config.yaml
n_layer: 14
d_model: 256
n_experts: 48
experts_per_token: 2
d_expert: 128
d_shared_expert: 128
activation: "swiglu"
moe_layers: [0, 1, 2, 3, 4, 5, 6, 7, 8, 9, 10, 11, 12, 13]
n_empty_slots: 24
router_score: "softmax"
normalize_top_k: true
routed_scale: 1.0
balance_loss: 0.0191
balance_bias: false
router_z_loss: 0.001
init_std_router: 0.0292
lr_router: 0.000681
vocab_size: 5533
norm: "rmsnorm"
norm_eps: 1e-06
tie_embeddings: "early"
optimizer: "muon"
lr: 0.00911
beta1: 0.9
batch_tokens: [65536, 131072, 196608]
seq_len: 1024
train_tokens: 745400000
steps: 6199
dataset: "wikipedia_en"
Below are experts of layer 10 (counted from 0) of a mixture-of-experts language model. Rows are named router (the router's row for the expert), gate (a neuron's input weights, with its number), up (a neuron's input weights, with its number), down (a neuron's output weights, with its number) and show model dimensions 64-127. Each number is 128 + 24 x the weight over its row's rms, rounded and kept within 0 to 255. Numbers have three digits each.
Before each expert's rows: a language model's description of what the expert responds to; "mostly gets" lists some tokens that are sent to it at least half of the time. This comes from a sample of Wikipedia text that the model never trained on.

# expert 21
It responds to: Adverbs and inner pieces
mostly gets: "See", "'t", " almost", " too", " least", " never"
router:102113138145134109087113085170134153120133123093099135132108106125170146100131116197126125160116131144120159134079100127125117131117154121173083158090141146128100124130154134124171103076150103
gate6:162116164142122110120127115117142126181145175110100121101067134139153108129170083162124134165128085129104148093131175157134142099149111124158113151102154088155121131145164133105154121157108124
up6:133143160139109126113109107113144136168116156132106133135095141111146126109140106169091158161118139125165128089105137145172130086131126153148145137117131152154087142142082141119155132141123160
down6:122111100160119122145156098091130150102100144199125072127120124131146132134169115160134131135131105093105172129138181115099083137157105136100149115116123133104131104164142101086071123122126051
gate7:084137149140115124114075108133173122136143146089076157124127112106160113091089133120138123101145109166113104132137118155120124168104134104149114140128114095135141146119165081141157130111113127
up7:104117165147127115119113157146103143176149109130148137094104131135078146133116101156159151108170094131133157164129105118142142131125112130153123142111142143129164103092123179160119100118110121
down7:087125085119194141111166122140117107110128127111136170083078132119103134141115107110134205155114129113148171137100139129111151102133108120141095143154178128120129149155111146106138098136103158
gate8:128108149122126121115139070129123152120124153092119174133073093095149176171133136167168121125124148121138133086120081085175095135125147109126122106116130133129090164148070157137139115087115115
up8:128104116123126095108137144100111122108143130169157150126160115109171123126148129118167143103093115184117114119154094115116142104147067096144116088143104138122134112147119148086152130130131138
down8:126173083105136165137148139118147151107142141143117124134188110125100135148154115119143172108119126105154143097141090105128093119151149145143146157130111111169096133138140127124142087141144163
gate9:126124142109134106132135123163133120174118147093074132090110097170137098142118136153106112120124127171144159127158138104090174129148158124135122147155132110143113152113094110093149130076139141
up9:187177105112122188148155097147128130105098131216140129097157117131093130116147105084151137135162180096130147154147172166146100081118086128153129071095149160124202129098144124162100129182164126
down9:168173092111169134139111112131111153133110119081131090145130132130072106103088078094122165127137157142146121136157129132122128129145105128124121141154098150163148131132152138131114125166137117
gate10:080176162147123096117086118135097118119093118125077152138112130129148166105129079136135117163117116121167166107138100126081122167108079118104132135094119152099124137098112166130137143098159137
up10:132117126074093108125124144126068133181189129137145148105133113115135086162112122110134132140113112132096117137108117135095063127103121136106133123110107117076133139128149102114126151141143154
down10:108127165098127172131105130061150157152153137114174123137180099148150162117128116137107077131120171204179130117129143173130122128098119112099131167079131146159117124141092127090135137142128139
gate11:088117137182125112125138075165150120110153132159125124125094092168149147164120154165132122120104137116116188099125116130104146156128145135090126169124093083128111153108127145099121133116110151
up11:177125143109112158108156147092094130137100136116125104129161159099118096125124115078110113140151140150140095164132147122164125116120136124128127081163155184100169110122141076147141121122132096
down11:067140075109106127119145145077121114132094092107163168143142089168121148144149126128084121109114144182118144135126119151128183125183094127115124106161119118089168119114104094126148124161095102
gate12:131132145122172063093138094127144138179138168133125134126127085151119120133120134173142172118185146144150147216136107148120156120146116117143158112132075100130145096157100132115149136125111128
up12:198112085182069129108192167124111168119135160121136101130125181114121145140130124114101145134079147087137127119141124121164149122098120127087125119129132096119156137119127098127139159088134121
down12:116075128155091083132133088090101128126121115105133153114098104143165115139128122159149116130127109134132141126104145110112126133116133121094103152082151159095097194097134183121143170117146133
gate13:127128098161145141156115128124137134113134077144133091125176117113082121134102118144126125141151121122101190164121134135131098116144109112114120136146170109115120155144141180064157136082133134
up13:131102110117174143164127155133106188115145137104138113132108082119060134064124126126125110114167156125155141135093111080129072167118168111128131121126188125122150143169116157157162145114170140
down13:176133111130124109099118128087115109143087085079142132164156100111125131153078158106122116042117156120125194151137104128142157128148160120095182111101110104096155158122153132095143126121135122
gate14:106107090106086119133154136127171101109167147112127124156151087077135129123139101124087136138127106146113140109138119136122130150128163074160160139146102095100102125138140154116170120150125107
up14:096085113144090138113159101154158109120129108110141184102078084106102151135131108135162145107153086147094149145135104140123103090119128082134114118122105106149101136116138146139166135141122118
down14:122129097081188194084137136126115183051101148151122155146101128121119131135114147099167142137145137112116160168155124121158119147125160132120129133138119126115159121136145116108129176143138140
gate15:114166063128080151139128091111134103138082147168129146131120106130122157096106102134159119170168106116125132159133117160144138134178107110129110159122111160147143099165080107148099140098168115
up15:157132196121124142105115124105126123119111113108140076115149116091119103129138136064118094086101125154127151126115103086118143105116153119131177135131133096119141147088151153076065156119097118
down15:120100142156150141129134118114134155125156157115109126114094146175122110144160134114149145146123112120151070113126146150092128140111169121156101117116059147122153160126152093114156129112110148

# expert 35
It responds to: Periods and initials
mostly gets: " Jr", "..", ".", ".\"", "\".", " Mr"
router:066101142161157100133114123148138146134107105134130134088129113127163137145140105110105088138124140096107168140096112103111139117100155092169115139118126153125117171123124103143161094133140136
gate4:135153146114156143119123111120139108163146140164122175144138116123114139111137136113133160157133135121160113176102147101101122091128178123146107148086140103114105151128153109127128097166123120
up4:105126091126096099120163133146138137138118119107176110156105148140073096147121130139130140148095110122119144092146135150137163150119103098129099103121146115120119114149157144158112138113125115
down4:143102095140103143125106171160127169110118127113117127106098128152127148110102080134146129107100159150096151098127145119142165136108126101134112103140092152159126128119124137148125148127133120
gate5:136083106148096110150113116133106098133081145123144134132131124104110124077076139142120079145135084160135115098106109096147163106147107140145108134120126094129124137131192111095124086164124160
up5:131124106165122107103064101158185126138118128135131129122100108145105114140090132133136111162119131146149144151100152127143100089127118142135113095092158134109143142163125142167170123103130122
down5:103105096093083131134131127148165116121127114111086135143096101093146148163083126137124140100166122135157118117137135116083122143098117175120134102138143106121124088139099095109145108101136116
gate6:138138135163131122136094105105104156134132115121137111116160076136138071128125151100088070105060145108128136098161110127142148132144129105103139138134072143162123173094150119133116147186163147
up6:114113152173138134119126110104106093140114139113129108123150167116158110119132150144143124124151110118081168142134145089155099139141131125122111150119147107108109097142176110108138153092148119
down6:125116098168132128079156129138173163126159162071155126116144098138109113111137126069092156146167189118090115164125154140142107128113130156146169102143134142120119147162125126104145097109145127
gate7:121147129118148139144125091146179167105151108124146121105133165150129149097155135121119140132111135112126143111120112138138138145094117119125163145073099102177157111135091154115129149157123175
up7:121101125145096099112148154138092102087126175172174142132139138116134120131108111145152124126140118137144099099118176129109118096190089111126080115142143135114170139120151092151133115118127090
down7:097170137150143134135126137148153110081103154101114132134094136125110135149135080136142158131105149127088133118138170145121141134141118103122133134147153149126117144101076120171175109115137126
gate8:102131211140115139158131133089097135167122129142137119146107191140116155108123130143075118071131192135132166151106137081131147157157167098116101125091110123136135093147098132119105112118156122
up8:136146148087127108130097125135139143088133130105155134106140075128136095144161132145166121129080091112115063123115132154103126132143110098139173152142107130139122143117140149131132144165099079
down8:050113130144115072118130132119162141137126128181120128141119152147169119128161131078155123124120128182146083116166135145155112180094127145126119157123087102110156126103132120154158097097157162
gate9:095106155136167153112129163098186101141163106072140088113145107122131142187116125088116121126120132128109129086097105099133147122119122123142135104105149137135120167150147160112148118165088113
up9:094128130134175184115140147141136115169116117105186130085129075151129090121144147131145106104117167152086116125126107117128164113116119107133120169114094099124112127128153169136120143095099116
down9:128151135141117081143147120171127121123106125150123143155103122138110130079153148156125149140101127129115130072153116138084115134135119138148108118116124169102142086106127112142111149146143123
gate10:131134135146108106116118133109156114104147090141131153096160161086141144112156144111108089128145137117101136162117138105132122150099161117143125145099084121124114130094139184097101086116134075
up10:122138132163132135116127139173110185125118155162134079182105123182146128154071067147173143121092107115153155090142151159115119120142111185119130091126137142112100121134130100130173186130103138
down10:125110155155142154100132136133126109086120129141131114130127109178122133125146136166147138148162149174148063106101148114121131087122165144055098149132128153140145145128098135147105133154157141
gate11:131140134163137127092091148116125149157115136109186143123130106130178113126099091167139108071177141126097132125093149120127098162118165125182105150143118131124109131078100141150119098140127132
up11:127123135160156106114091139127106122136124156127160149096147101094132115132103088127132106080199134120101139096129129100128125162113183146185134153155149121107089102092095146114149144110113153
down11:109106117134134125073141134105111098158123131137086101136160136093149132163094143116105143126147127121143176154101121152153146107137117126082097156147092108132122116147112121114122099094131130
gate12:138110156121160122059158090105104119173114109147099090143094112109128124134113121119114101139119180111130132137114092125162117102171154152147132163135154135095094180065107123144146152124142109
up12:136150118098137131184129145159123159115170144140108153110126147160137149110109165123165154125141083166110154121148154139111102120121160097088126114114119097169186105136132131145178116143155162
down12:163149138113105135131161145156135117148140105105116103115112132121125124137090168143116148154138189120149129166127107125144123067088136118131084144132131126140160087095130108099140138101101081
gate13:093110116152141094131111147130156120131167115127075117140100157106151150129090159136133149138078127139163142129148080161137100101141121143158105125139169173168135135093109150147140150132180164
up13:153152133096122142126164112135086161132085172117146130128123143142131108104167135121128118106139126107141110119134140113104156163156174128073158125124127090087132116116143122083128139125114112
down13:129160161122121101162150118137135171137117101121115082099176166173137160128173119157108182153097115125131117102076126149087197160123160128086138095138121116089117135157089151129149131121130138

# expert 28
It responds to: Initial s and be-verbs
mostly gets: " s", " S", " exp", " been", " set", " was"
router:077151153155143105129131143139138156123119108117101154123114097141140138103147087133117106121131158114114125195119118087114129154099130121157110127126099145132107127092137102144148114119139144
gate4:120130124161152150151171137112126140065134158134158099125101116117099168093170117122145145124125131144148162120194139117107117119128156095146139130105141064145145105077135082116130102148102130
up4:126151118205172111127149109129165123090125119145131122131096095133097126091202153118110141117139120149153179093181122120123133122130131123150132128088152086141127069092101120128093122154129133
down4:117095145099143124157092134070136104133127153087136125131079079123119148140171132154104118124213127138130129101166114112157115099113106148109164066099149063139168130137134124126156123142126167
gate5:116114137111161141133137105136139156141130140132153161119112097132105126147137109108136107105104167155134145125122089119149146152102121103127122139117149075150180121094137114125115113123150104
up5:112134149099135159165167135138151137114126169079101126096107103123125128104135130104107116098133170154136126127133134122136136151121129120111135126159168131119130159133178116170110106118116119
down5:163092154146111107101080164129139159107110158159106095140108082147146166136145114126158106148159106107109132147144139121129132157142105077122114110140149160128150154140078138122122107140111109
gate6:080139099169126113095149178103099122141154120093145115184168171120114125155146100147158127141101127132114153179113107112136113109127134143148126113140147090112114093152095099144159122141163094
up6:103180133150099105117114165171108109170155138102163118156136113120100136131115112117105143117099104100088151133087112141115114125117086151155132132158120122127126138119137068132105148135137095
down6:161146141123096184134162121081147110102116139143123154133137161147112143132109122127099169080099098152142115139158135108099136135124144125110181135099132121154114083142085091130138118129131142
gate7:090095080162159103165153138112103129120139150140161099134082139148145132093171125150159107143098126124165161134128153097114108110106097161167169146147120067124145091113126171078101117146104116
up7:156159110121141111145123145167120106125145147127088125073129146105102123161106082130093117123098102149143083121096172128153147129142123083085121133102156150121160172102145104127166165106126146
down7:152169142152177136144139141123147100138136149086144134132124086121147140131128151112130103116137157136140166100128136129119205120118148194165103099131176092123119120119100116120111121135132170
gate8:104151127127163118115162176145131114126099120126125160145132110198119116130142105155130105171113131082118135107115105119136138140127125152117098146093132164156155190073086109132115117145152144
up8:148091149120142144114146062106131131166130171147110114055129117116155136089130156118124109125146163159093100138208170130111103141164170071126160127132131147125134121149179094127113112116128123
down8:098121116143111122148050170139154118108148105121126153110160154177099103130153162160189095129121132127167143103121134137205112164077096126098145125138125148127134129117141106098100106130108061
gate9:149150152117158137143192087097106102099136169106091068155115128108159125098134123163170090111153132118154124123120112073121148191127123141111102129165113145101139125139106138166118097137124170
up9:133134154129166107067097132125141117093125122165150151145120076114109127192106128092122171206111127127129141130116140127125072112164130127135120137087083069176121131100103157162146111113136114
down9:125155120096103109112109145134152111113138131135113166116094117175119084127140152118117162161094124126107120171101101112121114119122153112127129124144107112102105170129102101156143120142137139
gate10:138133160104133109144170136073120132137112125167117092113120102141167114123136121144128126148120129125110120162154091138110121141155109131146133096123158111145101154120140155097171142153089147
up10:152131127083108131106141135106088121064093135137117099107096117134152113094139092131117146165112114146140128135131105140142122130130112134123151085125166131115135145088121141113147149126090156
down10:116128116135113150115122164091115144114100159112127129139121107126120128140114158130134160162138111105136150091119110103167148133153168132133118103164160156119108135138109127094094125195113115
gate11:089116143121090110113186116124100083159150143140091120141132115144156156136131121114110107151159171138119171135140095116105100099114143146105114141142153147142140127115137105132064097121125117
up11:133118104164134155130129155100107116150161111172084136130130165126145130148169116157106150171123176122108123158132118117139122112125110119137165173065174128145123149096118091146124115100120147
down11:122121095097114117187144144110135126089137144148160102117120117123120118093137115115082117151127121170126118140147108112075139112115136094130122162128093120118136146157118162127092124133116086
gate12:098139112126139141121140130130122152086140142125164130107147091161139122121156116115120121077105131147074171116143147107171156117112147116131108129115128110132136116120123097110082108114142146
up12:128125122135158141148158112143104164135141137139151134080117099104140136152160076102109110134099155127109161117150084113150157117129164091080142124095127099127130066113156084135145128112136133
down12:155134114102096130137138115169147132115160147089140159151083150174115166059146123117116159123169086146113135120136149149115139161117091128160080127108121126139127144131100121137147147085135123
gate13:119117138174140100129127197090106144158144104161115207111117127136148131088112134162120171140103104128102150125157127152118162153175161110119097105124128128143143178148165133088179147111144167
up13:151073145116115100142093079116146149167109126153120097129115147121082157169124129145154059120128111113112110126114118104144084111130144103116144137125148097125123090142157123192140072115119115
down13:124123121090114163135185093167122129101128118129146127168140087095124119153146154124136093109116126163162097161102156191082127118146145108146151129098126116128109136135155157147177115129109133

# expert 25
It responds to: Section heading markers
mostly gets: "See", "History", "Early", " —;", "==", " Title"
router:096109149147125107081114126135122129102092110108111142122117115154136158107126105125134141153120112094101165162083085094121131159126132098138083161125100153147111120175142121171115096089131120
gate4:120094160151116108146123133096164131092147132133101133104156145139074129146115149128104096129081092126119173087059108136184103152105128131130139136137132156090108190150159146162106098136118155
up4:154094110117121101112135122121108090123080171104162105156117090151143121142099140150081135146149146097169136149138125170137121092123132156128127104154087129135128130114088154142159135101089134
down4:154111108133137150101116145124140147125126109164130111094160137134113176098161155054140151117126127091092135136085109132065151178097129128153126087147124127145130146101161097144143123158079102
gate5:162135117144151182089115139124101134078168168090092136149145140136110135141098099146152132194153119135130125114167150114095136136119126142125137153101117100117115132139164093109094172090158121
up5:128172117110149164107134144125143137138131108148094173114160159101107140118097104150143149138154150127157160122132130151071105165072103126154133186118129111179141150117093146137129141152124111
down5:156120141112167141105139108126106105100121070147112106140160156148077156120090108134135081133141126148124133083162113130163130104107134142089132133109144127137100133133153129118159098145125091
gate6:114111163135141130109112099134121113118110094155181110120142162150103137116154121130117108097159134180148116097109115110104115139098118144118125140117086114165140148112164080164114119120201137
up6:123140088107136154100182119116124154136109097171140104130092115079131148128114148145143163105114149129166118136151180145127138125143114147186152082137176144108133145162086151134091115145127135
down6:110129172093076092111131134174112101119141082132129149142112135109182115128124134145100101127130092131140085108149115164105163098116118140166157146147186122178153157123113158144107095163154092
gate7:093143101101132090120109140148148100102065127177146127127161114136150143130137110103083117106166117105112114111092099110148136104132132140145111152106116147124088076112139091119097112104143140
up7:060125123140161165130118134171108132123128146135156112162128127121151153108121147124130145117109092161122098117115132140099169092136129149140129121133165143143134155150125146126151085111122116
down7:142127138145137131123114116162107157154107166129111165103143159113081104118115113142168137118138132130156136121174073131098151147159121140131147089143157136145131147127155127114132139085123152
gate8:106136147128096095121195120122119108138134163133170186127135113093139153092116107152106108130113109167156148144121136124061118179133116126143123133123118114105141118132109124139134123158114130
up8:131113113097105166122096144124164117090160118107115128139133140159144111176135119087122148135139119094132112129090136133119122079097184120121131121144131136149112104136144111157092164089193134
down8:151133174119143140119109146125113150117164137125131097134101118136138135152139133107143143104140130119150111111107113101100108108108130152132124090108112107186139123173134149137113121170130072
gate9:116122113149131146103123139131125137136087079122131152148185130138102135127083131098077177098131132153124126127091136111149118119151130134102083169133156165141123130123117109132120156123163131
up9:145163120133125124151172180158126158160112177151142120107131105140120146100149128097127144190130114088112109116094144159133062099125080042158136156111175142102124099122147134146125148095174146
down9:163080122098198129133142146121139108132110128148134108127126130079086100185116161130140060111101050112147142121109117124139098149125104108089123132148110115137115158136167113137146082097098138
gate10:125109113147111162141168128118150127112115092178140131133095120119104136126165148126140137151069099123157143171121116126101149134121132125108079115103133116118136149139091121101092110176139103
up10:133104145146185123095110135122128149108117145127140109180093090133104120122113118107131082113112124146146173158126145131113107143158120129109101161133099104120177108153090143087098102099174107
down10:124124095098122138182129149122138103095106130158128113101148134146096124157138095103137117121149120161115160150119103116145160132131112117095092145147158105163158136093157099119111150126104169
gate11:107097109174164156165105100105103163121120146116111102142133106149133093116153116108144090143113135134136113131117136103176145129168153146176098171096122181118118107146122095126105062137164150
up11:102099114130166153143148094130095136141096134172099123127125147139129097125157105091176096153118140110146101160127131121193130133154115132179129152109123118097136121112108114106140073128146138
down11:108123115125120131169106125148101153165119125122102110132155158135127135114164110141149129117126148133120086083143168132126163144127135142146109126097116096100121127167118099125134126137157137
gate12:113128141115121159123103120129098133137082103175113120140140129129150158132110114106163160120103133091166110122095102153158148115167085172113089181128116143143099151132139115153106081135145153
up12:129138154134079134132103114134162098129134109123112121128143117124147119134132167120117130108105114160137138063094114122173113110126123110140212153131105104107083078117144165142105123173086091
down12:143164157149131113140140107122140093145125159113121104095108124119111133133124128129144129128153195162102126150162121157156152116131130134137146106108110079109115140095175135154144120121119122
gate13:115122126124113121112127126145159126119100138127192149119108093181150111137114123150127158128155141143164128161123122088129101088130139098141126125150142096157092129107159116162086156149126087
up13:131088155135112131098128121118147100188138154127127112123111114124163149096110135151142170107145079150137198126150169140140172139099108088119163130132117150132124084116186129145104129140094118
down13:162085105137176100045111111096146148101138105098131127116146157097121108137137111151125134112097160139148156122110105143119103118124089113099134140121101119100159157097135141129149153111118123

# expert 16
It responds to: Unit conversions
mostly gets: "″", " ft", " km", " cm", " mm", " sq"
router:128111149161126110117099104124163153100131141105113124102106128124155133132143123125109117125109153101104148156101104109136105109110127148145124154106134179110128126151114091170165037103131112
gate4:145105134130093151161088146111096110105133132066152143143116092139153111171120113162095143145135100125168134151146119135129142098126128152088094129066160133119137152128166126133094127085148132
up4:116129104119166136105145145145149092113140101148092084129144127119110104129129162114131116116145113127089118093118113120124143148147102096138138117124091130128126116112104101117101133145157134
down4:121141126132122129135121208145110183128098131093128122138162127104091098114131128133122126132134109135135116099081142142153105067148147145189120121114121123132155139076110147112115143100135083
gate5:140131107129150116098124142137149108108180182105121154106137163132137153112136115127109150127133120133107134177151181135096140088097150072139122133157132109113141071096100134174166131125112159
up5:120127160119141127158129169114147134119142165169117172081153114110133157103121091165118171113151113142129111136151134143138163115117158108111127123109145070126114123143129106141178127091100157
down5:136133129174110129115113158133128092136079156136103142125144143144114130124083135113101136148111079119136139120166169113115180118147102101132098078110169146140155112113131132132125138127143192
gate6:154155176217085110113118115106146127112111100118133118122111129133102106136168116116128141142146127107118060082161129151120112095136161132151157138162107131133163125074133091134114105121084128
up6:175148182132120117138093183130107132113126105112076112137075149147183057098126112103146057151145168112170084149126152121143103140147171125130121157192121135120179133129140107121144129122112130
down6:128158163108157167140166150122092129142116104121164114159134102117155149119153126115109141152125096100156150118077135141093158098106117179162103115101127130144125156131141140149111172111095135
gate7:126169122171159153096089095129151185108164141128133087122115124118125119118151158175106131121167155123138152129118172156111089183141140140122162135109149171088115116145093120139119113165106148
up7:127149102116126146125112119157157148139167098070154097097116104121084108122125156115113146161136167103148133138116132125112126149146117131122170170107156159080110118131128073130128126153116115
down7:123149137121135107148184104119112144089121136117133178092126131135148182126158139130106127143151118134144135169133100124138111139106148149142122180149129091139153140155140121164136162115124160
gate8:147117096130143137141108110118107134129102101111134133120119103145150119144138137143134162138122095137105125187168108118128080120146128147111144137127143136108109190101120130117157105123098108
up8:116121101131099098115155108172149126112176130110156102159125166146147127094139137092112147137165116158152114053132170105094164141150154142124103119143160114166159091113149144119116156120163112
down8:175122095134131122109093124118147122125123119115112110061136128085119120163143154148125145119106131083113124157090138146161146119122112122192107112091129131116151114083118140121135117141092125
gate9:127114146130153074155099128113182172110113124073129107144106130132127115163086123101132129162159138106117157115154124099133099124138128142147102156117134154159145139138161134155130098145132078
up9:118156129115142152080127110121124114154142112142154101131134160110152134126135129157141139131150135096143110091097159109134121092079201112077109147132131148129120115116137148088147113154160098
down9:105121136152123136151124150137119122101135145105143092157123128134120125126147110187181091108119139143123121099163138101130137131115138147122119120129140080119093171119085151163123140130144117
gate10:133121132154121104140120129091145140106137161088069160103155120103154103136118119074114131119086113110139138127093072145128123187107155094114106134117168151120109124128081118153116100123154105
up10:129112137147107086144115161128131111095133143099104119121159119147155096151132120108114140154093115116119138150110079152106101168099176117113095094119165123138134131135130130149096116100132114
down10:156135144125153117134119103150114134129124131173118090121146114151121128147160137156160170120167136108142098098140099117156171135130121163118138111113122094149096117146133133146118122120134094
gate11:113114163152108102118112156117127161133116099092120091125122204103132152140104143139096089107116144120139119121129130137143176148136111123169136106128105131130137147149176114127174113099139155
up11:140138105127128136129110112144116094145130157147100161120132113129109139107165108129169143137107117123142171114129154126102086139139145135112133149134172122154115144087083127126119167157145078
down11:146145109156126102114129136093098116117088119125140144146157101158130143131115122130058142114109149111115108167122164117108123108102150129141095116183090068119139126097147136116110107139119071
gate12:124143123151133151113123084155139141084115126150095137123081092130146124122123154092130089114098105141130174089115158128125137137145145118125156100140129106107160153135130114136156136116149135
up12:126153138169108138112085132148140158139142135075160158122127108133116143156095124087107148126108113142120135138145190107162129154104090128113135129127119138163115130113157129108189174122114126
down12:105114134147143116086168158083106131140056131142143113112147153133159147150158133139122165165135139117120121060173103131102108135118047108116102088137146111190158094133098102123160114139142105
gate13:122107169134090116155099113154137118111141112124102146130190134156161155137158168140108131083146138121111137106129123159164106125090169123129096152145132128151109131154156139116137134079081104
up13:136171106126169105114148124108124178189113088169105137152099172130136145117108109127123163151110217103142137119149111107079111108147095137123110131166091129129113142125138088142121129132119107
down13:155160161126108100118090119167109143136065126109104096124141130160162147099189124092101117111140128118156110114130121098109116064113149198085167146091118148088118128122112145093130124149143113

# expert 12
It responds to: Preposition for
mostly gets: " for", " For", "For", " where", " about", " allow"
router:072100140124144142127103125134127173101112101105133146132100092158144158109158102152145112129136120077110150171087099121118090146100151121130078145128128148101120157131148109147156103099140127
gate4:122118135103112143118105113128141123069125154101131169082079125148192110081131098122154151122073138125154132165084101092109138156137113111133180110141146108104165120103125152113141089120190103
up4:105130112180119089112118134131140110051142161118166133118112147115174141110159129142151142125113124103122150145134101082140153146134122089156103125123159131107117151093081160116108150136123102
down4:081105170126195127129141129131136129087104105113121102148145145075137138107127119080123099118136106170112139115090170122127112097127116154097088132181131144088130171158145102141143135132102153
gate5:145087099095135159131127084149162173161114097103113121126118136154119173151131136126165109139132116117158119106158112133112115141150200132145145124077150105128124151129086094114134086102148157
up5:109100111103135154155126115125166145143172139122112142130095131150102154105100134128110105120127127150143120089130120159126121108097125126142124145104139136173122093108147091111118137123175131
down5:108118145170197186097143116131114130108105104132076159135125169148094116118140123136137108166093128158152146147117114113102143109124132134106094107087102106132136126096134114118157126118144153
gate6:125118151133124160121163095130145098105151104181114103056130101147142107087132109140154120111178112129105155145162098145074134141131171123091139129099138156116158117134134132145130087145135138
up6:131126116124109128119125139125128141119091160097140137195149156115122133140113112128126121151075128144156127115120120127150146148102083114153123153177131136124118158137093151140147129085112140
down6:154137152124124098135123126137121191167148127131101175129146149125086119129108160115130126082093106110122154147119161180149169131175125143119103119111140143091126114134134149139123123128107159
gate7:097112128138107138144169105143099137107124137160115116181144157148095149094133153109103136094183092101155144152173154142094112141130102123165124125088151105140137151103131125157074080120136123
up7:098142140117135124126165119137061106102090115132109113138167115161116096104127158119135183121139131130129139142114145130110147122117069128134153110194144088111166140139103138112115135104112103
down7:149087134108129164136158112127145169144103117129130121151115119109162116129100124169147120158155125143104122110142147159108111092119152111133162113137101154117171112133059111123149170133114119
gate8:095120125116138167132125076102164137126117106123165117129125159132149166156162114116143136136138102124132115164114117097114117098122164139117072099117148127167149113088111111135100095136150144
up8:174145108124140133092110093097182136131138100155127098150111147116142125182164089115170135119072102170155119147093137116082089093126129133153119084114112135175150106100105167110114136143108132
down8:175108134129130145081170126107103154147147142128115145142103139152163130106134121134145120120132094145141070073104101121152107099126133091109124125118143141102141096130118145088108153083158087
gate9:083135107132096129103091160131131113115144134096118159131081127131112110146094106145122141169121142141121161112160103137130156166087119094143121087136073139137198115172122170124121132096111156
up9:083085135129106149101110157104142167122132140092095154090092146155141118153132136146120115130117167121106146133125103135134136162119147160124099111155106128107160134138129122107135099163101163
down9:116137107142112119135109177101162129147136137125144141153125159129103108086129125141138120126091166144157111137143116119162122143158134113130162100124097104135083101164090147115078122106137138
gate10:129055124135121085098120076107152115070110139128117103129132155182136128143157115138127130087129109126117100137104082141131092123143128113123102102109106139070111120176153127159156092114118156
up10:139085149144101116141106103121142101127135163102115156096128159151129144110182121102108119110140115156153087182152114144082128088120165084096120117106104131090137115130147161100137157143110148
down10:100132157156149127107117153139168101108137150117121102127120110145138108115122109156159171119131072168151103082153104081116157109115122119135125157169143166124173162111103140120108127137122147
gate11:141110129093094122119149130161137113104117131143151140120126101151134103108191100076136119169119103135144108144116131128120127200180133128138150137135092151104138194165100114136172114116118111
up11:112146161123166120172160118125113140135123130148133120130170110150146120159096132145113204142103124126137150124119158179138135117114119166149118171106125104150147140120116146130124122115184166
down11:169125134115116135137163088109125124127115190111146153135157119091083151125134155134094127121146131125131133182133126127105149110137146138105100069147141163144111139167137143156097149126161136
gate12:129150144135147105116161085125119143129115127113154069097114134116127132089147170125120137143129131110108110131111079094151150129108116116122166121128148132130151129191128099120128120076095134
up12:107105114174127138135129184124128112094104128147146122124126095163118116160093113090100158154152149171121130156112141135114105089134085121130119143171122124122157109129123116165102117143108107
down12:134129101121125148110114116147116177109097123176112126085135132148157140153122094159109145116114105100075174116113155100082097142120126134122093169185126123184136110128139120121130177184128139
gate13:065103106146134151173102107151095139114134126077139154129147119137148138113155118134108133159124134104172091175159103137102118111084147120151121091132131148078140154130127121144164100069134129
up13:165165120114138119085150163094140139133122117156114145109116127126107106100110166170143140101088132097114180117092141110133163130143121139086132148134139109159102096098119129114082166133128133
down13:074089145120146164105080139117146150114110152128080136138125120124211130164136110089124132153126122136133171107147128094122147128152159142143160105102098136142114173142159137122126114099147122